config.toml
n_layer = 9
d_model = 128
d_expert = 128
activation = "squared_silu"
routed_scale = 1.5
vocab_size = 12027
lr = 0.0037
seq_len = 512
steps = 7354
Below are experts of layer 2 (counted from 0) of a mixture-of-experts language model. Rows are named router (the router's row for the expert), up (a neuron's input weights, with its number) and show model dimensions 0-63. Each number is 500 + 50 x the weight over its row's rms, rounded and kept within 0 to 999. Numbers have three digits each.
After each expert's rows: "comes after" lists some tokens at least twice as common just before its tokens as in all text; "gets" lists some tokens that make up at least twice as much of what it gets as of all text. This comes from a sample of Wikipedia text that the model never trained on. Tokens count by the router's weight.

# expert 39
router:414498552515385369539532625497514468476643537510451547457514495505586454527588515452535489481471497517502465454533550537490549377420551490470474472523504396458479598471471490517552426504404502
up0:510506541617510522475474427560481509483499453549517484497526489541561515500423410562453542473418527582663554413442509475416537394493594536471489538396534489533458498386609480503528472507532563
up1:505479379438479457578529452489511515435477476445511573530531531466401535429540436592560517445483544443479507481503524525502505470388501446550622572485475489584550517526458516598488538545535532
up2:578558524529534414581512554569479390485563571487475501454532462503456516568407471462470441597549435517514485467532504464491524418543390542467497443530504601548485497484469476423502534445517488
up3:585525552423495606500424491551535408425539468443518480448518499508569408513478508487531473473515451512505548510432485462428530531536546512539560491458430490484499533433479615447480488445432504
up4:479546469534600494533478497530467490509484535511553523437495497534527419587513462519460484585591496437508451509516524562458504517476493540484447566545547522417456581540497544527467499489490410
up5:526432551666438412516534479566466454424431545458441451481488569459446491535504480476542565430519495508565482476525541557448527465502527468519525566416450390541507444517494450593566376515542576
up6:452464469473520542508564522567534442476552474496484579487551496454484447507587522450423516508400449588378520443536511464531502565376488516489475474486555500484484511469513488609450397515432561
up7:580422438449445524526569447430484595488518534529418533531519524464472535498562500487553480498398539425498501489567529513535448471404518405518509519551477388497521578449512517568537421506578497
up8:508503557467528470484471595474457465415450492524410525399421521418470489562521537509477451586451439378465474547543519507513453503588525490557496623589461581534514535449430579555458533500459494
up9:578533494579530460477554491453481462562567517540504436516501513439515470510508468491526409541472542556435495554535551465481495509523455548495425591477438526446548502441468577614584553520515458
up10:459449531545571476545569490519530444501517505465559485483562516575414355565513459496438430554468437480600515552492516552438494500496437595472447582555549603543426518487468536595463479484520405
up11:477522489543456471488580520536446539443528484530524506509615535447538464451495453516484538546496508511484533507535491461463496519473580500461524566422390511526474495391483471567487554461480534
up12:455494439549399485533541462560506547504500540503473610444557506383487551432508577502581474529494532469413494467544499515554532573469524370531545468351493455454440487514515534442479443490427566
up13:528536416429508438459464471469545429461486471470508564472522500505450512531586499454523514403476488466482522453475522489471496504526518461491516529565508471423535506363488536457538498449547448
comes after: ",", ")", "s", "\"", "),", "ing"
gets: " and", " or", " &", " but", " who", " due"

# expert 43
router:408451487444497349563504572540569482528547497446493532520532443455546471423496503462560443490479538514428464534515596481566589335501476464552477444514506524444479550467510500537584506454501541
up0:444559459540551497598556497565433447423492409506460548558436394454496581475525512468594552521563465574510502461478472447431461480549537471512520442481544501519515510526578512404466467565537548
up1:416453417555498471530472519567490445443444480550481467512560470527510564505490553402538518464451435483597555487601489533508528455562437421509542499531546526405438450484514422485473487505589497
up2:476609483509446545502464468584521589520516543527430469475540498550546562483570465412355443497531480468420547511587513471585506510468456472485625511543468499426423473500431538453479462558543534
up3:499487477557490530542410481472538590487559435526488511469476492481475506518603549468447419514499486486494549550466473449512443598540448462533504425409394520524476470458481663589519446495479521
up4:495455523478560504520503493533487538530472435565531440526510502505537516661497425604432516540475465521426445511434505477494489446445470553509420521472463509602463444482540623570536483507430415
up5:590449474482523471486504488462460559441550553456526431493483445439554485526484518455441447449572605446505521508441615493385445470543525551524481578463463520438569492499478559555508539496540372
up6:543470500445569469450424506465479597413518618442530435521479453457573489437541467483438468462575549455512443500439499529388490453531492553631472523399467570540540540522563554492541491419515522
up7:536438514460532545418530511563480471449511470376513476516436463558485403475535435578433442513586516510600564525532516435622514526521549557542477484495507484550524480441451544497519516539556555
up8:606538469524461605468527476495516545527488530542482527440443628478501522495520521456492534509430645481500513543473470480474444493524515503474504503541523481303580469475522504467600477560501519
up9:449530509488531516615437392556551555440448488588446505515503485528502590651481578409527557443479459445573562499446482424576512509497475484516477538546513521549448418482539486501569529431558406
up10:549577538524483493520502488483451452502445476549492498526528387479524467497477576484467524469447443466579508500460539470523538583548450451471514481441512474508504526443543478433409521458506424
up11:472509482477491522514526460613499509514506618434478502468432527488534550646422487448438492484528462509517503491510476572501459437490524489452423479534516484377486437542417621489437492510509509
up12:448522463497471572496490504474569449498584487443471487487536547512448531555457472504493415519408419505501461553515455519478553563512480435513505478455558466474525400590486592503542464601498533
up13:477501477570480506533422487527533475521507472553544413543497432490451418607430420525485459422469529501449415526468581446493502452590447541432452548464495475526462490432532520455508518448488506
comes after: "201", "200", "202", "199", "198", "197"
gets: "5", "7", "0", "6", "4", "3"

# expert 64
router:478468560535517413515472612478585494483559471479516491473509414535533504401447536494540496477458472515460453464477575529498664453448481527566483445443529425497497586544532477535537493460480497
up0:407505515494539399507538510514498407527508479481501501509456542581461499544505585508473446476469422468507455516425467507586520475444516555567512474432598540514542531520529428548478418498424563
up1:502537535559564465475569472514457518514453523472434524450472510483501516573549551494586541487530437467471467449521508574524434451481519404497585575617495561458527465418502569642539499526548498
up2:524529512513510420478404502572508533599476561517502566455559460463471442587531539503546502442401572435534490463474544442514471491600454484517587443506492500378513507497461470488512461493581536
up3:524533527471523554567572460469540591470488482558478431389503519446562564529513558441484396487427449538468477459467606540395496551436559486509539512597502460545483450518452484466609466572465500
up4:527511566487433574490552470395461471533617485530505535402524565576534435515474451455535537483474494523579365473495526447537473452544482574589630508518541494463510537548474435464536502437579482
up5:528542496463435534575415532453464483512567507528424561479470488437525511414468535539461507478554475505518458462554489483510533527509462506564450438461483414499460597592522573440457527537575514
up6:485487539509448515542456466507518459458550430330426494592544549455509574440518530509496589497441468451493542509513507513512539433473602530437492599571576522446415530493546566479440523450496533
up7:575617529475522577421436498411537591469526567560452544419494516425542543497458501464475540457581454484544525509519551604534469528496501478563604552521493607507567599478529569534518467483535529
up8:426408436465464473449507482410559423577576485515519508531437581527527463460545483582514386458429551452516436505494503592491468462450541566439573579495534524526487424505466550522575550454541415
up9:497547432556545469547548628466514423555423508584493476506482497505481474471474442472572447443491539514508464477426498480501532449542514536448361521580498478481520517559579431523587496527538462
up10:431504428628492499540534592479567433409499489485393510496486467540524501581528479548560461512492548503518457475436504584383548448555523473496421549592452507427492497384592481426583517491456548
up11:526541459486511509523346470560445491427497432378517577482429575600467444558440555467544495433518513501599527504535526473541503495450532497385515516504433466481453458442478499558478493430566507
up12:554580423586459551442497428507525472385543449507443454530556561553545506504490470376500511529524467507451501598558480477513480465441396436505608537512495496470491490518514504510487498478558477
up13:475436537511504517464506455458586559519503415523485576567481407507469473564460495507587487515491507523417536586522522444590541514449516520595414486452463479519503484531498580535484542488467417
comes after: "\n", ")\n", ".\n", " |\n", "==\n", ".\n\n"
gets: "-", ":", "|", " -", "The", " located"

# expert 84
router:495515506508455421518491543509497541521512470500425485481503490571548476416460509508498484522430585522468449478445553469463606402457536469506431528492453433507481523550553559550534415449471486
up0:453558522585532550543561500411598537427574541577519413445448545505503475484480533426497494420498613514440545534414464442557439473520482500488499506569548433518529483491417532466497525457552537
up1:544611497426466380525451469505499535507560480450557545489464559516610494513504593515517526482550537432537446516418532440401608319534453480471468471532458478508427511483562512463477506506480555
up2:537501566459472556499482487564484507471521540508445519438496560543606506542482382393527467450541467508547519484481617442480493456530463511561580481605474558435411456514483516515515388499523490
up3:562453622448438518455383508457420510477491507521446498486453512485542527517425460554497549500452544495512483515534537516499509350417539491595429511477508519490458574571587451527507439508354528
up4:467512619481504410511494443513535456496618433531567459484495520463418480443426537521551535495579472466464474511394507596528467554501484478435555488502444496427537499384541481450484522530559558
up5:513476421489414515542505511476502487463591612435513443551455531476503484476608446535452434481477562527490544508540433443485529491466474458452451466616465492581605465463511578458590475553491425
up6:561567496520350563522449508550499473497450467495373518541466506497532526535396535523421485530522559583545552444519478507575546495530546517596497445628498532470453498564555459433523463529479489
up7:565526544466472545402526425456484534581478477477467482461486417408554473514555422509420406519519579525485528481531453486545483440589553489579565485459545545533569521496469485465521464530475528
up8:437539614575544510512424433449411581518430411542463502562472504555578503531456540563583530507397554473580549524412467479456503441524543524590536466503542488528470526519470567456458388554439526
up9:438440547567459545514421464470516542482574571535429378515470564562417497527459568529504439527551579547534465494484551498409462421528535500497503493521513520492547567532607455457602490481496556
up10:349521485474457473474496492458487552477591456449497619482465546440546444450489473554530493545619498538428513513482496584538558483503420526536428458489492547411468542506441522561496383525388483
up11:518425508442525500595513445478548482509525403442552583574558311546371507502516553502477515458490461513529562433486501510481478519508586473505566461568482528494554501500485525462498514558476476
up12:503454555680515498397463509581501513434446490479498414456545493535632538493432425495521486495552580500526541542433496457476578507555497505450495485503489463488475547500463568449507385464514506
up13:472533514530488544441459535483487496470419494514487420491530530561530445468570424487523439385502550439540506528479473554530478461551501417472601514475449591487551499449516567518472429579473430
comes after: ".", ".\n\n", " part", " one", "==\n", "===\n"
gets: " after", " at", "In", " during", " In", " before"

# expert 21
router:452457540510520422530475585454540462482484501452430467481578507443583445520496526501535500447447489539480545494428546510523559371442514503594555446452498521405527576519532506569589480499419448
up0:543559610419544531488385486507492447547502545524424481501467536457538482502518480507486473420438534445531532472421488543497533442440508506539467440563461486542488471551537540571617484491454426
up1:562454490509494540445431454427551489425501519514446512383454539497535405520509467402558509525497523462519479573522497447593485440461490460515570527553611475456535506427530582527561487449563428
up2:477539478436485527529504505500585406555522579460458420389430560477491417438487556598470525381511519540491453514484556508486489454540634511503482500474501470606484471591496567493435545503523490
up3:409394537585502516537501468552585473514510451490493392439560560446522475510413649565524537477493464546397480483493513430531550533551466535481536520507571524453450512556558517530494497575429433
up4:424479454466544489494497460503524484477503508507509564471470628435482505465412445587553476548470448535523503548468533449439427410587562472597484513453553512544548455449473473589538497411441543
up5:512476500498514473491518532472525541450536515505359476478548545494557430546611409458406417483516550491464519491445509519423569417494517515500466369477418478495533507484512544495644487587540414
up6:472504387554423533575591450557536444467506516559503474569561510585488489543496544435520482589415559459508500525482444562429486539546546511492440534432591495462470438520492417481531441479500619
up7:478492449450543407502471453568460538520442572507513388519494525438538483555465474380477496396536458473495536489455469545511499396534329469560536563586505527456488461611508507487532515538577494
up8:516441461485522496527518450439574513460526469450543381466607529511478483513603444622497552519519545463516503479489578509551560581406488511436454411524476514574450550496547520521424520523496464
up9:493606549469522503484380533451513453576521492550408416378444434471514473512428531610482451499445540491506510505442534483473519378589574460469483493526462465417502493448493524466463553483520468
up10:518506483537549506490525579466580489404515534466521423492559558512518510466431445533520547456444518530531500527576568494399542493425512559449550530434473530446527523497523567622504453568542508
up11:442566501489560478511495446559489488531510459451465576555474496552516549595509464539462433468513477491399451526580454476621512516538479550581449541562506482505531567515482571519524421581501511
up12:524506517488480473634475463540523487540511423511456464507553614477497521554521553499574497588453485474536533500494495499552477577479480503459524472556456496446418508472486540682503492476460439
up13:477548456519490466536499478467468485456425508465515562460513527461469512451511407605541480482495532507537450544544591441557481556452435547550514578453501473540564487509528613647461520540441457
comes after: " ", ".", "–", " (", ",", "/"
gets: "6", "4", "5", "3", "7", "8"

# expert 91
router:490487546465458430529514598392529561503519510451441534520621513456514452472511459532537454466437551561406543370443582525514542358445537433521528414435484504509498577477480516532561496505488570
up0:526518598458607527497516544457508462477512511524527506465385544445447458527517522498527607536579539478474508433478457484457484551421542481461462536533462489486515507485563542517556497403435441
up1:419455478500498499580467519468421530546472427528548546598489512536491549495446542582467499471515427512543520463501598509417460463456514547557400476482463519522502503581404420647531569476502539
up2:461455580435491472452351462472563582558522459500565502449459424505572400501486521545472477457493612496469545436487530453649474532527433507502422442558518498516499465501407449491495536495508509
up3:567523505464459520555482551450486418525500552518483482602457537405440402447467505578515423528429488395495471468399596518390481491511485521498403531503472489510507525490453536452549570477446443
up4:438472446410460526465418508469407430517564435551430497468599429488444428491568418422528470553535551432502485467531578482467519524595548545559470553443533506537540450534457512494484574441514480
up5:533478465455557485477368506436436517454503535495514430461510532478468445439543527485605496441506389478551538532461526501484519426459481418506496532456542492504553530487458463491456545513517518
up6:401497570520519514461477464524484484623493466523479486474562516501505458520480426438457477473482422451488463435571479554506521417536467549462456506540524478473532511602445511506545488505471420
up7:528426492558486514552507521565444546455387539518524508503508576586473439577512530468530502542551489414536481528506494646513535580356478487465558477552546494484390462584571521503467405482358508
up8:540439498448436495443526504441455410524467525441519534532464500495401560515405505493511455560572406550488499438513506526406475441544601562488566570493552486497448513413437537537526481494379534
up9:485531505530357570526538547486457465425516556577516501444510483592537498544342444532505551582484500528564422464526493455514507440601571456501383494437496525532441517496490538493533454458414467
up10:496541528536496464513515448540522505568528511558449533510476489490546454472521411472559471560447472376505484498549437506519487521567563528538459537556430478528555556560521607521577492541425446
up11:528508550427545473450557580469489472529508340443486522458491387563544549613550509565493477606562445533485490513550448466436492512476498547434482475555505502507542500461481510463478473455429343
up12:503499604489493421538514501592531555510443432510581526559500575481436537408562474505520464439504484491483471475443584474509532467573537358510515448434528484497438499417445441493465492454514501
up13:447537467606511546585497443460450532531537464520502590497488469412528539412400604566516522471407452499462522497446495478590483530432458438523573432447516546513536500494538431553452500524463503
comes after: " in", " to", " at", " on", " of", " from"
gets: " the", "Representing", " Lemmon", "к", " either", "esota"

# expert 99
router:468502542527442371506498604578525515461622466440481497448547372508571456437492464449524470501509533520475435480564591465546504447441491537548480454519459544543493549457490524534565426465385479
up0:513491522480473479502501431442560522548485510510479482470584412407537450523551439442438572449488486477530529489512518519553491476409412496568516393510573506501516451585560545519577526498495506
up1:562482479524463483533442492489531449538608576578518460590507509459479480500557525507588575435453486449545555588457553527517488472417483405542527410443442487504496508495511529559593489511580557
up2:505434431478539413529443542540434539467445447535466543522424454404417530523451572529493571546533489486523378488466540539462506528430465501604532559595551527524457523453440540502543401504543414
up3:409569436395521499516479475524527574474493428480495470502500463555562432492566448565447455547546581575487527444512522495487482521422433579583533449490489505515526502475484483460408531584598549
up4:491397559545457583481521444459504428500529548510490425485537509540548496545370465461406501493446619575486477437559484466569495452502435498540473398520624551535563474509463444543600458553496528
up5:436389541503536416501497507579420530438521449517551463473495475531539540441568562511508555502587523553548575580539476452416486513449425550413482567540566508557478491513479507572492393544469549
up6:573386481392460502476465592470443606607502484508504485639504479632553460489502559565468506571537456545546517522549526516443512422496514468442382540513428521520492560501467375539526436538468424
up7:374485455394533420475498470597543516467530411501553493482499543478486375495623398481560379457524449540512558456452516540452547500528580460518494481441529521517429560491515501511618528527518556
up8:570523508614468429507486488484487504506563506534538513502512454423524539446535476552561544516567432506494524556524519495554512509473352486508467389470489515499538481421485492546517474474469578
up9:480574424544474483508569444601493489449542513424512441480458611506524389517535487569496605399512511485521418515496464604529495538475435510502518459476456515523542480568538485447496523530555539
up10:514595467526360474524571532522445466440539536501465532407536513503437534437540500445517588465428475423514465600513514521570481521457471461510515430478485529501489454558585521517508551480377506
up11:550437492580600441502491517547467525460533503513505495515467567584541556540525587412500558421438466485533461495570554550456508404446495495510603490545574540499439492397474474507548454517600474
up12:470448508461461494521431466439586490619543531503515511446433462507451406469557444502503471439495530416545594439470663459572503532512503552557467467472525460504543443498424444539497529454472533
up13:535506465475495427503531475481441538494525448508478499454535481502476484498498483443424539522508542536582457404551539425458495539531516539500578522627526531539447482454389563436593444521516418
comes after: " of", " for", " in", " during", " that", " won"
gets: " the", " Kirk", "ecting", "ount", "du", " Around"

# expert 65
router:486449555488549412555504589528556538505584530508478483502541398542477490469526478476490432485475469636434551497519542476482538420451543468479448530546446394500465540437524574575637482495454536
up0:521443642590560534495469484491471506534568489503530447492520430550524504489513445614450452475523499486461522523533453518559535497401397584519479406543482432504527496488495530485435504534542461
up1:436533405494511473592440524450541475512556535486505467558476458500455489580543424458488488383556546517439550454550542592479559538462616516516474506478453552468463503552508463468449385538541529
up2:542474546475396616596483469476606432539404527442526512478617547532498502529394417507476432537599561445485511495432510460516492494481523421529511423391493582530470535559510488526500532470533497
up3:445529579495521469450488510492593522498481539477376493463437494487488539546550480452385471554455455429538511434516495505472586490609443455506415541605524429494528540495490618517632465571514477
up4:581431471425418489518434558467535518538539542512494457453522494489477500496508504454452444435505506456456558574414495540440490421619528467470487534581469544497475582450504522479506499512625405
up5:502523539548508486500502523533481433468569487431551523487528495562509546631461497460537559371455537537465451564525553575519508453483489502451585530524444540536462448531540491496446462483515548
up6:431477391483540526614554530476541514495573524492478521568557523549466541449553482400567570488506512504437493523478463509412486481537550518443517465482476482535504502413468467559564414591536472
up7:513457499401517426425437481480551469418438499418470598556506441533542470585406415535511481489523461502570452499571473525515507546465584517471532497518544598485578392462578447529528420486540417
up8:499576480495469493572436549547542538549515478535442465442495548547543482517509554433575565425456554506479522574567525475523560439546464429474563480644491505499562532455482359447546456504593455
up9:521477622514529476445406478430576567526538549523570515492514541552499437456520455421504515421483471511490489497483446566535497504521471510533531498549517379553563524426426490600538532474477540
up10:528458562563474496579523559463519511484490534545454383524511521496468542425426507553495384511418467505455504516389490509524519402537521426489413545464466486546443528482465448535558480491465526
up11:516462425567472464526508481447482501528552516564484490490521430530499530514493528475483390514501455554575509540524514591547524589515524519485514524553443488506459475535369408562576458470447476
up12:545482445511532526475508429425520488576500397492533591578573467507515460451518436491510500541475466545517492495510534524569539444560415458574514491473432435446489495501503473574545475469496468
up13:491502456523499458550495437426537513560439452512518609597532519540541499434520473498612448530557535492560480564452465497519405427598495433537533512528494557504475486446459504539526516469520467
comes after: " such", " known", " well", ",", " served", ")"
gets: " as", " –", " -", "),", " —", " including"

# expert 55
router:445481518499488429491491612483501534490533456396404458532535388517594488496461508521499455456466498501487452533499573547471600409401466521518449465452507487462546609484533546518602467469429456
up0:473459557515526503509424477491484475470460432583522589481454389451394514529502494539491520457523523566534519415460526531576498502600615499555529538559535512489460536418514562479527523328461462
up1:449528468495556487469457566472450509474542541458456544524469437515593465540524501572465447406417484431589487553443514450514556554534492534458559507494476505478571526455485604488542470545522500
up2:596492474496476486486448459562485509391476445518518510426576382498542546482486444531549475586454545531542450472493613474522485492544555476459538503499552493463557467503500505479513437525448428
up3:577520490528554485491534500521560513488493502542407466519529386518572502513519404383490524556435526553482514510469436549400539457466521565560461468444516520419563544482514576439582529556451391
up4:441495493484437580548537464593502447463535481372535523472488529554529499429533537410516464484493521443526474466544519594504576505520612504525538432506553535440419397487522517521396467498412451
up5:447390481480462489501543485564485631419479446429478453463548474486529534525492452491421499507437564481493363469491533608437569451453559513522436506504586491545450493537542565457521523485506433
up6:425438514466566456482523505570440446456529383457509575533534444488491467545504566368525483438476524486535435532480488408688533476467496456442535568579520498554503567522502505557523511493471416
up7:417452590495466388507483533502546490534443447402539490551556465505547443563446496498494450556502472451593447513399496416596490520505425454566458520483549530547468503486506455558438517482457362
up8:586469437573468486435478537387469552484550560508480528470489438492460517531578548531570390569520572599472435506551500507472488351477416495534455554508556511520619491438448514515501508453503519
up9:524519491443457564580479425483447645411561549433497464512554553525410496486463438541506531486451499496501509506440535446504510576555478490472561502587564536440522501561505509556487441478489474
up10:444491493566589411485363464564548432596516438409562499504509529452553435554468484448426444431631462446467563493520490524485557510573472563519574526549510518442519457472459502442499540468487545
up11:502495566451521501505491490485421501524488402394494484527539479432487527660445521398401461462536455459507419567517486456479500540419541491484468498620485477463511529466475503554552485509461394
up12:467495435458477562526546495513497509434547481535441453479468528466421517520544527544621529477527486495456501486535465553492494507415601502482486509442493484548364412499542590551483461479501540
up13:483496483458450508553495497554465530531509465454564476509452421499447397391517521637527538551534468588564488500399538494489441426558499504506475449414515507466511468494556522411495545454610450
comes after: ".", "–", "^{", "/", "195", " +"
gets: "0", "2", "1", "6", "5", "3"

# expert 106
router:409492494516527350568518611462582501466529452459394466520477402491483441536520520482567491470537525511440380466425581486534640407471490496491502461500502529446514570471525483528535380497483463
up0:504436503498506447538497460503522510504591448468506591492480510517455598510576432441567459452533461562509538539548480509523418504544422491474530475515485557516469504427419514510552452555514544
up1:376487546409479395580562476437593534507513453496439410518489558492571349586474562503545490527522445533509481445511499552470455541527476424559486453574487477559474521477443477537544463490521508
up2:398526534509535448478462514568539354582528451477571464632486507467442579419404508496497492546480503548428464596482519496512576526510554502501374454412532487578405522561551519532484553407441531
up3:523569442544476475428496503554550518557600455532446531506540441418468496387499498578540489474524577541559426580459551577490578485499465491504512458409456411537433485547421546591483584499558490
up4:431515544460496449574498541445582523484453478496477511462479479523511432563524465555551490401468523478610489452415478570481464548495643502631503517495453505486374502536492512446513581540484477
up5:580606454499526460482522528456513536450477506505519541313523433547529581525450514481485546464595563514503415524461515546488571499517530424451540543456473582442412488455610517462484417482485433
up6:563461429444474516550506444468463457491551489530339612526514523467557488585502534528529344563483557491477520487476533484485552511549572505550501560539526423447552481400476476546541477532436428
up7:549488545531464589522428483443576530518481564500583449423489541557493500432481540474473414520399493493599534491468472458461515553534435437516543431544526488578505530451501359515515435511580529
up8:560413479467547543509411473432384521513348563538419528524474550416521490542482534430369573494504506536498492447547534485456649519538500507565569487523487517495501481533579488561546402535497462
up9:425496537496521486480573456513522522496541544514432510425438435534503491407424455529575399632432557483569467538454547490448563505508568473469482488506434425590517513486454492550490509511506515
up10:554579415482514563482539518453459525479510505502466481398470542526474368540487540540517498511483506470506478405460515531494442574477585522565527598491555468484471506451600541456623537381510495
up11:401500567451531408522486509498437505599514485530459420529476502474487456492459492525499429578524496419484475414480464551490486506560469405456493545504446516487456485518400468502593413416488463
up12:459610563495494458423443503529571517476505438480534421507475469425537457343472538567468519475543511515500432516483501525469576471470555485545558427377379446569443506452462583587441632495495497
up13:417498494494501492473568561450508525524579491521478520535536451540497512571479516531414497530412473603492515530502537405510520538516511590470524574570513480456445476466586586506512390500526424
comes after: "\n", ")\n", ".\n", ";\n", "==\n", "\"\n"
gets: "-", "-c", "-d", "-s", "-l", "-t"

# expert 69
router:462518544488520351549486559492496510502481490476497478549557492497511440463511529433555492518444511500440435467487562493506587429447489439516460506511519375531507548527591540485626439463480489
up0:608594491502523450430480499474493524556508506551448477456564547532553557526516496470533529437447501482463521562619541368527481434478478438501526567533546396502536438474537503521468405472520481
up1:513497401555460433537540501532473423485496470480520478487520486400474542536432557532418383567478407488427385461528458499570537520581489507490465509524448515552500538515534581535550537544466495
up2:440429498579498489458351507556431535458581586471503561471578481513534506560503536491503505488570564516583546459406531459487486529467511457499539516620508450355530512460447555484456458446510559
up3:613482551429498422499534587504520503550441470502485580529558559548469518498505550517425397543534402513455493471617467420513499492470506484501415503429463473516507559529588462587500511530472507
up4:485413527514443471405440492494495491512509473520500572530531460517516456570507522581534560544460557414525465567460544428533510530494559480511594563456528413497386541579596463481521543585519466
up5:567395456499505521560547486509527458435524548435486406474535473562456433478425561630466530578441455581509476479469520639478557425555428484537587536608475441501414423529540532509554531521558549
up6:453486480470479512393419394489443550440524427547520536540524421544472494473608420586567528506569509550484539457482547518524520461583518448576583445545483371528485435531466419470546571502563526
up7:531433476517429465451406503524431430471530447486482527528474457515452562601469528464553460434483522490513524588491508462410529508530445543461455511457557428471606513491515518536411464426529466
up8:490586529530577449513402540472429574554501482484510408423529545394493489442534563507519489591515466432426509524571392486600593462474428556473508533500462443547562529491518570423498514539426543
up9:475613536425526533472446510402468464467489577478470500433419536389512516468475565419468525446519493494529526543477528601440430535533489430610540541541511553444526505427429433518538547482502563
up10:496487464515475437488550479580563502600554491422371412538558464449489546466438541443557524405442494573548467512463479518528557399444430568472556473549564445490491502491568524501531505499524550
up11:435548559424474461572583515446443431501479402394506433567481472504454442455469509460511544462467518506497502523481463534493637513515581457462457546515428461522478480481460533521513498519509501
up12:527492583556497471410545528517499625506521542532537470490540573494586550473397469494507515563553515524466480552542469415453500474432528402418426496477506556506437524543597491537500489489525539
up13:447459576559522381456515506628517508450570508521565511520459572445505467471485485533573503485598634520515495591484490497465610500503541440421492526527553424484419465537529534488507544557504441
comes after: ".", ".\n\n", ").", "-", ":", "\"."
gets: " The", " A", " In", "In", " It", " He"

# expert 77
router:514479531548431480622488595432490536500508512488468509509489486499593494450466479452498519503500571535458507440523551551451590366432466486512493415538556451491450561467508549590563420502417440
up0:491487641527551535494501489424523514478474488551500484536519471552511533471459428427482435538510468567480527572436490442462431494458522524516470540558450590499500454391495587614487505532480416
up1:385508456468500474515507534547471483517511594488515500478491473544544514556543514394546454567450559498480356550489515520494583481593509381561490513588500506372516581550531529502518490430455397
up2:534504557543475469500519503403479518478537494586502379437521452439551513410504574485535456473463520556484496544448518467503539508516534584479514619612461381541545483437551526493524526494439509
up3:495421491482506435494384498549466573529458414483575544510509483451514528545500508632463564418557606497481470491545513499496433534544536542589468528480553412468466514451621534495502394442398547
up4:556538573584542543522425587554534490524473517522532408495504508548607452466382477549556455534491465441442448482502517585493531413571521483460535540494429506443469557564561602408529447492409432
up5:513470622477471548548418570571494555444469572502466478475551601517515490535446517491451568456461552571493474423493501429491480492496473456420445525519522504458447520492573474521633446513431392
up6:529447548349462485488485613565465540461535471518535492579476512504512454496465450607536528547479440476445536563539467538452504420567517424444446500537507404402579515432478505488455447491509519
up7:568543598478476513537485473450500550542460513483479524521490488566579515484516517484477477522524574448415503470558491525562640347425520499503483485429614525469512517539458572557493490574464433
up8:563541486520480500619442485461496505492559527541468546461526502509485478457540572530549589411513603438418521486478535523555611522457471384532519371526484403527453517519467580431451446457447554
up9:540543541472507513493463550515463522501567484517532602545524523436462493472494493507464544365604504423452534592492554519510527485468395434411577479512415515505530519426496448485539460474542434
up10:520405441500565428464587442480537480463484429497475529489444538597434565533430434453450490509466426546532488531517525502471425432512472503543595490536537545536497481362455508482523456486529599
up11:432541449405502459526533456525469543340523477419499482465480528568479526539492581416614538468567467512529513593543510588477507470558479496495570483532408487506425477432444432483524482478485440
up12:497498542527478535587463543516492543498499376437534494535521483495393580429508584420533449467472479567489587547506526505494547510454458434469578475515487533436457552511509448557449397493427604
up13:445386538430570543514567468376555494511592533533497423479518507446519517447579544457493547482426481424405450423490486551554489465509454473550524474527531327543467509468497498553478385505464566
comes after: ",", " along", " more", " associated", " rather", " as"
gets: " with", " but", " where", " while", " than", " when"